From a checkpoint of a small mixture-of-experts model trained on Wikipedia: 8 picks a token.
Below are experts of layer 14 (counted from 0) of a mixture-of-experts language model. Rows are named router (the router's row for the expert), up (a neuron's input weights, with its number) and show model dimensions 0-127. Each number is 128 + 32 x the weight over its row's rms, rounded and kept within 0 to 255. Numbers have three digits each.
After each expert's rows: "comes after" lists some tokens at least twice as common just before its tokens as in all text. This comes from a sample of Wikipedia text that the model never trained on. Tokens count by the router's weight.

# expert 1
router:126123047117114157148072113105152141128142144143153168146137076069154138062184114155130092164103077126130104111110151133112137172177118133109150141169144157060119206145104152095070146144123172125142117155112142073148111167148085058144103151142124105143093152160126123137106177082164118097182157085129091170144097149160088115224134116142158130151106122098052077155121149097119097145141
up0:190156076165099118126152187167158077143147113099130177094153168143137131150102130121186158122090095127111141150126078107105070074127122152043155143069116164158146140141110151103125090138161134119051097141121118141127128158065132169135068130134200110152168135156060069112105135169108135083134083114170055132172165114162139128119171172135166153189134128118131105105112113097115137140111
up1:062056083127180133152166115098176101097161131167103109070181100135148108131168102215134164164161138136173121151152127115080139081157120134188145137173050086117168151130092157109100127107142167117117186139124162125131182119172154136116124127118123130156149115134132079126103135146162148111142143174129114124069119194134096189197096116086064158146139138095101172143111138078143149129112
up2:091174134152182142127122163123148115168171137073135150158139142161117096149173151074121087148118089127075128108065133116125072111067111087131148153082134098133108167115064186109106103175155099110145131169149081135149148117154091075115153128093146121185154131165173200135105122183112125086118124114156091114159150130114151120122175088100166162159133087136141097096139087131041134193063
up3:061099108158122134158157084164101152127158081137112178158077128183129130096072117121102153135098156125146160089126096170075143121171150154108098176099134130106079112118112104079072150085196115239086117084124112131153068119102154144183172106154098159080167119167153134137146094101088176146156164184129102135198128118130108160141134130134116121152115125160103106129155119145124063163106
up4:136151093124151170126130141167132104101102140128159124207171100056160101128106124150162104183119129133123000154155145115085076133122110118142152138165165112107141103161093192143117123134140163181115134145146126141098160143137126146136113113069139144075137140047094126102115171103146106157149153099099188099200121146090131129129117191095054114131169115121112156150090070120105121180113
up5:086132097118178169118116085114158116037161107074102129135110127118127120184111109083119136137072084148156116109105140120071164118077186122143178084166133088117132103086090119082105133127159142094153175145100122134153158111145134063060109098175163107128098086141143176127080075129136131140086197151109159188099174173110090170085105149091147143180134087097098162151133094117128101123115
up6:097109113133150110137132152095168107095161156153162125182125156134099152126064128079145070167022103177204124150125138119078083135144134105178108154068151149115125055145117141148091205127145177113115135149091157121123101149110102116085104128171160112135106143176101094131110155185160147186146106149125175098142147166171106133129135142136129165135110085132074164126084086092103067164116
up7:114132091134123120115163076090139083149127193151115112183080150188108095130177210114083157121059111134130081136157116084117066087173162095200128138126098136136137146165131108203089107147114114196155103118098121096120115103132130101122104133134143136127085096165077133136097187125088130068132148117199196156085138106106089112077090082114114108122136146132088117144126134113105110080117
up8:146128155162176090165145082116157166073101152099132147128136187135117135112159125142093167123074160138094082109197198175110119106181108169135117108123120159132113120133156174113176104144180109108135123142141113102131166173084107071142118059143120174142104126141083125108127116128139166131116074145062127144173069198115106096090100147121165104151115143180126171079139082202121150059116
comes after: " of", " in", "'", " to", " on", " and"

# expert 5
router:114097144159083085169123123112118139197087142062123163049129166109127179169173195162113121143151149143147128167066129172097203146112117161113145078149161174111083096120115120154097108135116146144144099145090112103104102135094111097144150084083138088142127098082140130081083130143159133101151092130089096120090110102102170119133107129144134166043094159178125103154132187120166077088174
up0:071125075176102055138116123166126100145113144143083222126118149129135131160130236156132131204154154114130134105117123105129105135092178157108127107083103155146154105084142102125133104138103073132150163100137162133146124148166104136124160056101081132134147131135118088093086095110200143095141136138100116124128190049120147156064089097114145157142144130171178099178164114148129121092159
up1:111197123139120123173129151116166147130141169114089097128113122085179102146164135151115157104087116097134145077145061150137142112149107080101094107056145146115155121180152168092139097100076127101143173108085115122088196150117131099133061100110118096155209137187157178180167160132069149077069115120099108092156170156093127121113198107097133102157154087164143132135149088160133104127100
up2:091143136099171126187193146126146137166182111151100188141115118119139127100118119083161087145165163164097161116115079109098101087131097170121148103099115165158117126124158106083119154202049117160080139101115137130139067130138129127128155157093208139083155161086136092149157089132128085134091116107170085118152145118099135128113079133113135116133130149066124122078119132118200198089039
up3:161132112097101109114125102138178148044123173159153177134147156101092150047123097123093143153126123162141073149152152135083152135145124105106123123110147147095096092155054206146099122155138147159136095166138084093211157109177116125095109160126139109165081116096090145065124090156147132086149106166092086111130153149127105129080127171124119151113164171084168144066133147149144100089049
up4:120096091141135178151139050141156084183120104106129167135126165146059136132102136111077065135107112083133156106094149144100109127151172123122143088102156134091121133102118063092174134146177102186142175111132138129165114111155102170043153085163123074124143190151124154129093072146117123107139166157130069192117129103142067201085129137117178188126144123150183113117148157112102109126125
up5:128171081174136169120145124207115115132099157150093085105143179145140103161154101128112161122155116089085064125082104122100081096132096128110104122158158101107066152163132122140127110193171085180084124102091123121176098188096105106122165124116171123137138102098097134162093094144087175127102125190107148109128144172158125188136231132100167116140108160158097085144168131167102190145129
up6:172101139132155132173106044140127194093118157115148114161154102172170107108065116116125160128121119161129040139112138157132117116135076163119150166087067076088130127131152109135091092103194150108086099130116118075128139123097130183138107085135172139080087130115172111137161155149119138126206119191129109085137113139117179087171178097111108105087063114127165152105089177128089104125160
up7:110091096127118099091115107099168098074132163143136151144134152164033145136085082087153119121116150148155114132143142159128111119107139124123133180140147129098113140193095131072147223159168111135169138192130103139167111148148115099105131133107133171165081111077129114083138072142113143090142105089176137098082118139143059166096113159106095183178136143112196136103133062201153120148079
up8:095142166127135161130123093215122104115188164093079172084154166125177114105102158135163120119077159115118051104120109130112149119155128145099136192124155145137146156165102137120078141161141149133186134166084103134163092112198095195110129134116102099122120185160084161134131119092053170129129168170135057127140149108086115141159107154189123112097144124076144109086168109149143107107192
comes after: " |", ".", " 0", " 1", " 2", ":"

# expert 16
router:087122059163087109160119120144198156129114116151103150132124102122135050137149100157131065109181163114106152118126118193134162096090123123133134134153166127107127094075093099177127140214166179096152115180118177132139120137158141152147152152128109115204124123129188191143110177135084122112173178127105089125128115121098127162120115099141158196219087149174118156163152148106132129166120
up0:133122079102112059161132152149177107094129124122093153165109136157124089147141167083139114192135153102131191123122149097151099077064107129141097148140128177118131155117146076189137141156131110135072102123101144076079130126170075186151076151173111077133093174138128127127080156176074074069156173143079103106117182171105121165106153153156144100147102082173101106105129132108087100166099
up1:154122141063076107063150130131155123137141137130149171174135135085086090114131153142127114175073132096133007159131176128082133067231151113102111154075114149136127140155093091162125108142115128145141109138084132106106100190127099116170190100139084159124142148110137076110120190126151114143131090144154076170105127112110088165135174121174152129156145128197122133130116096143146122138073
up2:120102146112123064133088153133137113120167140139115092078141086114043141138203180078136099113177108127172071110168153175146124099144095217137100106184128106136156153122120155178113180111104145105152112120112160123166179169171120112101167140134138159086179126153102110158062134132110166188090144187111116165153131173151100148189152133114177138114154144120149087116148098125129097141070
up3:147091128107126099162133121131119147147168117143151136124074111064101088143171125158139142139099133140093122125136064152104084081113146138163198110091102172126143157147113155155089098085102148154148114102118167099116127122148122125129080122152135049173170136167110097118184132213066123056124130099135090189091153116138168142112141183074072121164097115150124119144160047158106207119145
up4:079134106129129053120123117150117148135176116090165156171194103169141094100119149075092197110093150143116143063117118146141145117145089168213123175168143179145094130153172160169082103126142088116126163112110124101080162163156150140190128128091138088097128182139115114152117119134155156131131139123172120088123135053127157107147138094133135160156096079137120200099161115070210153111109
up5:150115110152137136103081134119173062113138135137134100083124187104105115085133135113097154094122156085104134152152105142110105144132096063222186108149205076123150182145109144168130150173133122163156159083105087216175101122157136140154125108185129109172169124116113094072108186172137149088090121110119139062109077126156152132111155128161123093121132141109126146151122114050083124166137
up6:138146137107125141090169112149164110138108161188113129069130141134128114126204141132155155113121111098134112025135103131134178032091117092137127085114108183099135113141084106176093116161135135147162195152103153149086106137148144054071115128154152170168172136103119117139077097127091104102059185155134125129198118134074190183132133147100146137099145158125109127127149112080097112139111
up7:180146144057152125188176041122169086149093163072104154153132168128124120170144106120159165118148132150153119164150034102178111079120158159144100157135167130099164126116095179145129122151143136107138148114096112103115108148130127142164156094140160133189134162177106061128101072139129152196155174178104092111156108154099135079106128151125084126139138079142075100114131167163113098188121
up8:077130123102144126130155103233129160083116113127131172079121107126090103152105120106145095144124134091144104062120186137068139091167130139098159160099121100101178094120140101121141072176145120163148072124137158124145124131118094146121104115131114146085132113120115179081131105106146156102173100093090134106124141108174095114165075121157032101116136153180108146181182124109142127075021
comes after: " ", "ed", "ing", " b", " with", " w"

# expert 2
router:159169137090118178127115166137121120087116114123095183144062213128069124063133078171118083107138094113125143134105109127104097064176188136078075129113139129123155069154092135091098134076065123119108133118133072102093106169106117134079056118170122116167159101134090114074100127147142146191142072094121080127123179160133153181149141171174148129121152121121099107121103106127102147129134
up0:187127137164130154125094080106114147136122111139086115092105101106154164173138147082155119146147125135139099100181119062116109043139126086122109075136149139162130102115082150136084100103129172150124093114165161187126126126082061110068115087111164120153170130137099152094091139149139117162047170153154124135114151167118121104017095084085182161136149163138131136088161089131139181089148
up1:123107136138148137096124158138138130098122138129084035132107133147153123223188149120132114129065148101126110113144129072122136114129135117105116130159072049115101187113133038111099153140102146140046159128143096147076183120121122125104171154144146155130133103155099137164136146130086138114101188105142127096116153113148096135136219127157114065103183110130140100074129105128087154205093
up2:100151157134135139148083154092125120069185148060132124089140119139122177173126143169130131116158136179125080158157155148109095137138139081132079152165150192146206124144138081111155097143155167168101101095121140116079095158081155183151167105094139143142091135133156118199092133164091084129142168108136137144068156166157063121103148122058133095082173127112134051119140082085155131108147
up3:144111149161088124128102121138131123150121164150186137165121182120180113092113124082101133155111153131174086070118141136160145091108087090151149090145149139071122090109158136144121135174145089150159195149077112150131144110109139161090133094128166168101133140162068133130142184160110193083147154168077052079086110095142174142083160106164159143066099135179108134119119163089130031144152
up4:157115116111178097093064155108193071151092152183151177136136132067136144156159121136088153136057104128112121173125108168035171146166138116126143115104062131137140112098119187173100184114088157118148153136107131111111148124146130087131157083101050132099065090134092077094148103133100179129115124115097127145088095162133122072121060163147108161119146151109187116139136120128098142096118
up5:172113159131165145136138105141143101138145145144136107117164144126100115095134131227094156141160167108071185082116155017102140078212105098094193158112086124138143115139134131189146104111120148111100158160182052137126173133158085223164117096135100101108147104077096140119066110150139131132114149116178122126086122097161175116145118098118132131163114127096092113124134137109141113158138
up6:164171157139115127167115161048128165155150063126078132171104176161141128141143202114122132148061156095183125160152131216086200112120167092101151147150127099125162107110131116137113194151142126166106143155106131126149135116177134126105128168174160118134163139168104154068174177076117114152199172136122127129113190133116082116124124134122145097149104128112146111172171096085073083115120
up7:135114167141157112086111093135150144111095141112129137159133130170130113051153158107100183104115113175133148142179086154147131135191093152137063084177090139149090090189131104122133147115097084162141090087095059091120144141108064107137074113113206124116185111083152191106101164179125159177149171110088113141153118100102178170120114082092187144147125093129132112136166083137158101123129
up8:078103125128151134143116123109096089140079174133122100132145129121152142077201107130155096120111138137128114048134122158136163134047115083153134096122034105187159142156153109116062044115098121122155139158115116159075134133141107123105153113142119073057155104139103140055124151161123183158098142108060153077148129145088151146143178092106077157170159079132127080114139114105119119103127
comes after: "\n", ".", " 19", "===", "\"", "=="

# expert 24
router:125121119097098148198127115152105181148161144131156123137100146100129143187127119149156092167122157115112095132131146117096105224125063096114114158105155189088170086183201134159119078081135170174114091089111103135089145170143097120192089146130148081102151062144097155155129104143158165119163099121131159115114185155123077115123117192151114117177140133104052080131113161110165120117112
up0:131125162147143079029069108132143094113123155129125156113216074125114174092086083020182155142123151115087159095126118045115122110112158099119111120086131125103132149147122153169120161112127153103115173166149163136166128107111098065128116162093155160152055151120128118131171137134150147174115125077128103133095145175106125080179116108084144103121169094148145134109121116105179176116133
up1:122171089086092161137179117110142084094185141131142164153122137109148094147135073157173186138110161158119190164116117049166091100140082117115145139079099124086069175123106147091151115122167107096169178109101138117115150143080079129197152123134144080139139107136067180045108165161147128075139121128162104110074119121067102120175108150153187105099150085128124129144141124148172141135122
up2:114169133123107136149096184134129085109193146100164152149180116065094089089123117127034083185123071143067120139074163120151158165195162086124125126142114099137142140205124095124216137154123140077121158135128144133154151108137145094147107145120159147108172140042133147094147119147130101095117132132120125099153100103142108135139161161072108109103142099094108192115166094128104107189168
up3:107129127070140144163082097102102122136198052082146126152113121095109140096130105174165076133163159139135118183152129121177141097134132130121149154233090150152096076097085075165109127130141128180094138153158089120062088127109106148103174135138112158135119132145128160189144170081089128054186154126120157116192141119137119141156167101173117133060135100135106128112136122170102125187142
up4:097149133133108093127191184086163124171151183123052110136109157064105099151120141173131146140125134132122047068134176125139158108067132095165095194175171106167189057126164090103159088130152118071110136124084087121103154149125171121098113157147147063094146123138129099125131138135155155099125140107154107110112147132137102123182082174157100120176141101110134065167125135138194117131146
up5:083118143177140110113114159073117072161171089137172146148126124146144157113114088141127091055139110155111103121177164160101131150157076138176147169102135093167128096173174117105182152127109104115147184122100153173145129078175057108149082167100099122162213104199131107163127113152131141085105135152147124120153151091169110144057136100081143189188160105110160106116145132084146139149151
up6:187158063125150140130120138146150094116127109076098158123122092212059152168152102108125094154102157081112114159133149108111068170191094087120124124117213090087145123131097083167188128114128167147147150079153123090166171169067139114110112171118153152148156149068126107145091141104108103097110131095205138123116171110160133126149138143129145161180110143201137082110145084130143123130091
up7:101131128118172112138166139087126112088125073091067093133130124066092097072135129143176166149130102089129162165125125105102087113218152099157098084106192096122158139129119141105095155114135166177201157166140162164086188064128143102125131116194084138125095107161085125154085129114159117097077086168127177065112159108153114122091117139065089154104109153142150131101153140091128160143134
up8:112141159104150137167153144108118123142138164126116143099113146129112074106153147193097113146194088147072124164181166148092161130129153122176184179157134102141164143102128048102100212130142169133182204175130093107131132187148147119164114130106103088107179118097138129113087165171105170124148116145051154111090087159127168174106113150130144111118100121123075170122172170155119108134194
comes after: ",", "\n", ")", "\"", "ation", "es"

# expert 20
router:123113154120188121190119142086111136095065090152153104121139080184113114089065124151132137105119137134106141090195114104131127129133130170128108117145137049104142072143063126087173042132155127095122169084151108118172177088109079163062132106120107128158086115154118074087083155082093131129123139148143114169135130121124114128231153142132150166061102077130115123139132135112113150106092
up0:070147106123122083123139128120103139097126152161092178124155140019073105181144197187106113127168101134111152125082120140180126176109099133158142118174059141087161093110090133162150131136153150157121096159130171109101140127177127063173114130121118154147115202145102135095154105118124156096132124121151066126166145104119130114137042111136091091135139156121132117077115093160147209080148
up1:112126177099169114131089192153200161129119146133173108119132126104068076156161129198111023131104124128157086199132154165149073131053125105167107149120089122152080144172123102113141161124109142106097155149175135106141087135130116060122132106131192147116167101167177075131081105161114126113135135136146110100150144130144100113207126133107163155136148101160115108077139151148182117099109
up2:139154123127135153151105134178153159160125131144138155163166092060095081091140147166075174139046108129135096129125106069084151103154162118157141144112145093074140098161105084085136153131141132151151137151108091093138154209241071138123092085182125104113133122136122116122088129133146105138141120150099099050094138150100121116121185119119076163156136081125060132138113113119103070083102
up3:158134107090114108158111146142105177126134045154143126038100083119137127123224128115133104140129148085103081101173076070146138078127136102146151132176150141147096136118186148097139086149136086074145123116161153207122108129152069073114122059115125144140159097139141113165117152147155187124126171148131108136069128092149169108121155168151157161088157112154130114133123160183111154057113
up4:126143099133142127139159076120139130074110129128188134102181151130116045145168095134103139119127136109152162148145111140128103113190157105098144199074174117121154068070131142159090166184167189141082124101137132112143108124169090145156099159180108145148128101127170160105144124141121135091198059149118165116198164158134151161118125127091076108146094077119128044116136151119165184105093
up5:102157104107080097151106146125157136138152096104144138151153125148110023139157111086075160079101193116100105142178104156137093094119086171136121167179139118095134118170119106098088135139171111142117147136068048049112080138078094170140145133132095179139165101136176154135123146103147155165099132153077096210144161134119098117137108086073130157127121070124118168084121155164154133148119
up6:119102073070143046220110160124134185153102157111114148100174156123105154152168179149138146203105118085076113074091117056177095100123127150171169150123143127107124093167118109079137126143129147103126157097129136097126123174137116149109109123134164103123167103116111082168078121171103114114192170132172123126174136095142151104148110132107148121115130100172125113144145050158156145124042
up7:115081143129168135130184116115147092108153158136133195155163120136089170136071131098112093124105193102134114137165122078158100140074165119140091120157161152187136192172053095159174115176141111185126155119150133138077132131110107066096165128133190104155158118146077167162108145152091128112174095094149138122084114105085106164159100190172150090119183113113102171151151130189156122128110
up8:069155086106140098129170139157126098129171158144084095106094131161125149166175116115184129109151138152135153105122142128166140144048119083122105159131137101060138127162086185106114160099138119159190185102157095205127168107092133091120178095104145154119156118143134128108082154111120127174098152144166106166109034119123153162118116118121173199152148092084158073119151135119095086180074
comes after: " ", "-", " to", " a", " p", " dis"

# expert 4
router:121181107166161110154103136090162188167158098149121115119131152139149166137076107150115135138126150122173137147168173099080122135141200170144131161073139160112112080126186153068153070099147112144142158113195137140147138150125115106053136101083119139166117119092169107124093066081092095185080100160132039121133153049141114161072117121110131093113124113097142120137142160090131142067142
up0:091113163110103091182162132102142128147123118102140137123017123154120128131118155185109114204078142098176159160142118114120083121117181168121133134062103149100159133104158109133081130139117070126165097084118139076163174118116071119079109088111157097133150149095159107099087104148144103075124166135091139068103120100146163168081110171080153102157209149152143123079097148168164123144129
up1:134098074119121106126141082122180160127137125155158145121160136167141163121103080127093120157070091105162173125187086123111117153069146152195073134136155102132080115179110086121212078147106121183123116108153072202159082152132140132150096116161103111167128134209098121148127142111106101090126118149111167122195141126159138194158169099138074135132105111154161145126138086117132055147159
up2:048178119126149139148076092136147121149182116115088150087165158047147112125107136138086153140109167166103093129141128104084095105140098063150163086110103133138114076163107154110090150124131117105197149098090188147127094142148101144103083100157119132135168112151128084111042175112103120118067136138110082160093147075120146103117164154108167117080155134157155180199118107108089127085171
up3:142142098097081165105109145105159078132089124071145139090191104121139170132098161062084165139111141101143114140096118099160143103128205111060133139099137104138138129096117132112152100177220140158152099095091084086142101133123159116135101107110194124131179137128092123104146129141116141158160126105062043155125105107121116166110107089215203156128127132149137156126145164147069129075137
up4:084121115056119089125092158113095095147132115161152184122132099142162072093158156227059163152129149166120112152152098155103146121068138197108126181141117177115170132165155161139145088134171160098154154114076110072086135157131136172103120118140132102063125165109168063147102140114096139111116108116131100141168104135186043115108126144143102140153109080116147133159177145126144174154101
up5:065131110117194140135087124141132134090158103142176129133143116109202083123127160114142151140107080050130185121184155124056107149169155163091130111111138078118171120096122134132121119148104161208193146125148108153154091111152098099144141147119092150064094124137095118134158158124139177120182135148189161143186141138145119132157173096107130132155075095129108107143174157140122091189214
up6:131171099152146147237128079131134151129173150104092124096185170176126092109132097130127100157187163167094085096178118212161150116112122149154077170178132141115172137132162098140179108152132116062183146113129128121075092101180122102128093099171141131118107153090143113150127156127108139084120155134105140104098124157150166135070215101135140131137105103072141123160106155126165163118179
up7:105141153127148151146140076091070114174147129140112179096097120158173146121140116098110140121119123183118108109120158152148145063160137102153107144153145121119117099137140134172178160144080106135149173064142124142050174127053086147139184068106164192144137126161132176177167157159119177109128162129187074105093094161135161142073115173162156132147084141127115070135193120136116111138198
up8:160147083094155154169118110107154123095151142115064127153105137103067123118110160148075120142120154167123103151091213093093164098139095173121136112086203119071137122163126129101102098132134102155130125122110086095128152152089097092107114137164137151187078128134145141114134116133147106134132186135159105135143177100163103104024111130139109125110112121190134186108181187126121015142100
comes after: "|", " |", " re", " con", " de", " Con"

# expert 15
router:144191126140082162165155139106111138131135153161188106109109166090167101124167130114126074161143082180084142104069155086152155150118149094130129181122107114156130123157108116154143144160115157058186161149107113126156161154145206154133153080149133155151075174146108137157040142114145147115116100152138148109025125094149136137151129136078146178073153125120165097096174160168120101071131
up0:083109077121095101113140127138119116124179137130132115167186128150113099156173143111123131168142143150123147151185132053147160136064090182127063123140111088145178150162127115122117125138175101116133124129134154120201135110032095120146090082128122080129194127133182131083121184167169128115119137091131106087142133121078163083145115073149189103159079115131136172084154158195156111167160
up1:120167129152116082099115086112095115109134105106144169119135109132145142147123178100139108089075098158154118100126113147166110077115133130125094116153048131077191113173139089077105130119131133119098133180175103082097103145096152164121099099105161073140102157162129195143121049162143199171140221127167121098140109098111164148092117159065148169140205106132130107154179116121140108099172
up2:131128112148143101166125129123074124110133146105112105105157159103101115161150150145121082116158223155150105080123167166098093132109141151153129169156181162092148197192129092166057124070168100110125170101148099127141115075087089117095094085056166134129118143154092146127101127151122117111068107127096149121130177162169141116119180115125148196098124150089167124103180138201131186141087
up3:111116123116147122167130092149182118129118109112077121059141143141081095150140131172118166166089167116139097090098130071077128122179109089114132135180142129127211162188138066095104117133180130115126173081172098161065090201085165144096185128132155157129134150132084167135114146128117135139101122146123183093095203128119100121148111098123121088132143157082102046122161124074107129120165
up4:154105127182102144134121047132141129127134169156134152177113111159159086131118132054135153188171162142148083118186136174114111153137140064162131107168100137110110088156097102116107161202153132141166188102088119126145147126124094171140090101148039080184090136124113152171070079160112105107120172128104103075089131126142096096130166141140136125122115107167117165090188147077072144145125
up5:142063118140128112134098093108184164151134160162183168134084068133126122101191135196142084181115146115126146134146186152170106106136071172124164133068099080080170150141078081126146191134201140135118099133046118116128148142135134122116144127170070097140121141136090110174115075165111130126136127106122136142150179180125124130131106135152110113154117205138145082175126092185159152099110
up6:153122107091107106133161117076103110158105123126147081164188067146155140153178096137109114153119188176081102169149186135119158158153120127180176148148104141158086066158097062097107147072144088132142117139117122144119154180076110166148147108121134108089169157176110099196107124136136176122123077175118126123169173122113122133146137128205132153161113092109132078174174072147147097062140
up7:131134154150093088151136043144177117176128136092123116128181130133122193095117155192134127146117182143136110087124121127144157090141150180173160137180091122073144104076094107099144107143136101108177161157155103092191073212144143095104116094104151126101135071176102127147143168204110163148064105134086189121121142145170132140109143121124141123115113100146080069178145146100125106124169
up8:153144128197207148143116111151145068178103155152114200122191100105098100135123178118169161187181120128164131169089148111164136127119082149123099088036102085096131116171164111079122102101116147157142127099106170144130138195130120100114075073097156153125135107099092077060140176143125176150121145111141124147126118151125152171177112169139102131143132131104153128086168096197120137131132
comes after: " ", " |", " (", " S", " \"", "|"

# expert 34
router:078087132091133139139081069071113191163162145124109101091111040133089090176087145094126127117136075107086189133074162151158161167138106093142143113130177118095166112132184105138114123142150144065121142159064135115113145189189115142105135168081153143117158172134178125116112131153133103119123140115103097141114138140186118094127087093126102088140153089136057115183159147123141113203149
up0:122075127085122100109144117124109100148154167106057085106117124168066144213172184120077110174079217127098162119113120115110134096080122153132130125141158086174146120134123140074174180125103151130138188154161100144148083087093103127110082111114112097094181133144137147090075123188162126138126091131146086105125204109098126124115160148113170108161110093162161126105157117179104105127181
up1:132099178122126090106100082192091124116177115134120137136165162177134097107068154118138190166111119194097141073154147182092122109096099110144104116160120105129157141074114081109147119116131120179091134160058103101174095118122124129163111128148144079112113146142183128169112135136090111114167138098057078155150097158083194137135053135140098111141167138196144172063125117131159101173159
up2:138173200095126125152108145059122095126134163132103134159184120136160167117089172124140153150095114099166108177110129131084076077127126158132124147115101140100115159144105169085094169077124147135121192154157089134119199110085100163156177107124073121197178124142184111134128123112169114135140080089136110095081113070130124126124104198187115146158146085139124178177171114120095109180085
up3:151140085107114072139143073150134141154061082112108128121101095105084149128106153168074159133100160129092141099091083194114113132099095065097075113065168149111127115136138151140027166127126120141104114118131097085100144108125126115198127141135168164103136120169139126117122124131156146133153161124106074151090105227101110118143105161143163143144141087158140075057082129044127121124149
up4:196116132117155133168085103112152156089174155141180150132109152103085114129088138104118085090059138124082103117152157153086122141106139134167117104128085127129137091161138136138163083178144087155173055127105068090172115114126093155092157134146137076169091170139144122106138167178077073081117128166106113116054094112118136096186164138084107150135104114202120099189168141120110072148118
up5:083147170145154119076127114130181113117176155159053147069114148168056170138127117111163099189127135117098139126104100120103084091151069087154120191122150155146165089126152105093132151155114093101165173089114122156118117171142069113121161089121128119123163123182101104134174114122120139193128164104134128083161143116123164129091067154125112170123235121115108089136121114187161103074105
up6:107117190107123114191067149131115142144109105113166168136103131160043133146135160156159104147125127159141149150195189103062115100080126049135180109074110138144089098129123132103085168159156115139161103123156156070167129127098097123137136153118092146109145153123110132152124061149098095091131142137186074173102106063105080114162117144166114153110096042093123093128121085105122154100095
up7:089158157121128134097118149149120101096160070131128137100158092056096116174173185133111130069101132122153107087128157091106154122106099166151174073130135084172150129077141063106126119152195170154157167132159094117127110073128108106133125121128117142129146117180087103115103078157151154140139168138135132058201151096175103097160172138125120071153102137103110055084102066102183123107173
up8:136184159130124125178124126085145127092140145143103098163191127122144106157158148144078075119144133180170106143114147106073153141160145147120133131148173121122148114110089125088164083161048178120149101148084122163102112144114134149128123151152145142144151142118077110162115111158144110128176111170199128097144236183128123202102149085188141110140153098074089088121175106185096102186100
comes after: " of", "\n", " in", " at", " to", " M"

# expert 18
router:081143073119090161078126157190104077119161112167092144199105122121169129070157163109170140141137107119130123111111197067120126112148153064125124176166145172150127094112150146151117148176089088156126114116044176139084153174122124164153075143120165078142154171125140129148155107170162133158116113092167166129146111103112152142114149132149136077136119142148085221175111099117109091095083
up0:154146111134113147130164170172132119112110127116139095116141144114104141144156114079166174131093154051149112079120154066083075053070163104111188132136131065108133113144075108119091143198130129177116129131055142098108081146149118139112063102154168090112124153115093119160104158184132105127127146138099145095152158154171138035129149130136120114159215076161099145136094117117091117115146
up1:194139096144123148151158145127148140109126162112162104130141107117161185209113200113102090130101166140131062116130164076080180107081096118096130154142114166116095168113131134094145179115084174102133138183098136134190131106115083079075186106130112136157105131084171136158064129164097071073174106161127085169129144092164062138142149130161153129157077114108116132107155130119121075113112
up2:132139153146109053105149048116158119101106182129076093088128094104114021145123152142146105103159161082104174111099113109102169153147078078100142125127114146134138161109125166039113140138172153144158105177073139134118163113199144090088087107133118129132124145140109171110096113185131155145141208128133178111065096125119088112125143114154121109059100130148130169152127085134123126116091
up3:135119108097141126184132111144150128096167226170135212141138082149075089099105155141141080161106105132082157180134152201067122065084062160119159194072141113116109102101101129121114164053135117180055174118139155136087172099103127143113141094093148103137109178110099139162161156161108102133136126125137122149129131104154125153112132167150143101136121114149106149131135069130153157105084
up4:101150131151219158114138126185139142115116171145131102136118114153131140117182157096107126132096130143135074100133124137103128043170144179088121086157113053161112148151120097152158170198149102142123176074137013097119082119118149173088117129166110165124133139162087163123056157107128154089165129129109153163192118122133142153155135104120146109104083138116160140117117144152085081069161
up5:120144149127162118108125137163154087169084142151132083091048107092120117126186144128134115150119089172080117082158125089152130140157114083136083119103154125117174145148121137111127144174166088175139116090092105101069106066084096133126104099108132125143091103118077069109126147142160189135097142095105157068106255175075147165075156132148158097137153145135125127150148129142070117125151
up6:158104132118116131189160134126171109126133056116154104118151115130158110163143118165139114117174160114131123167149160127101117060170130130137156148128113105101151115115179149137156048128140086177175144093112161130138209154100098135072187121072103123139154073106177097126156182198124140138078086119120126148167101131086162151068093132110080152116134173138131133182109182180117168073076
up7:092095171103187136145098118147142118111130138154144154121109136077092152142139124149152139155145105124119168088099151141069128123099142118151185151149218114183102093086087132104146137091129097133153084151197101123191133125121160130117146051127167109135170089143164134089130142167141082073148119132131102110098150044222171125082127145167080131089141146188124126114153077151134142075166
up8:108118071101063111113133149100111073078167103067160157115119103160150148152153100130112134103075137128124133142111167094081121088040099173169118213124079160109107093107144086139119163153129048121092149076067170190148069122083124100126137085125160113098162122163115124169140110123085139121152104133112162130165157115127130093106190120102137137143141125106154140132186088128151076141078
comes after: "\n", "ed", " due", "ated", " E", "ted"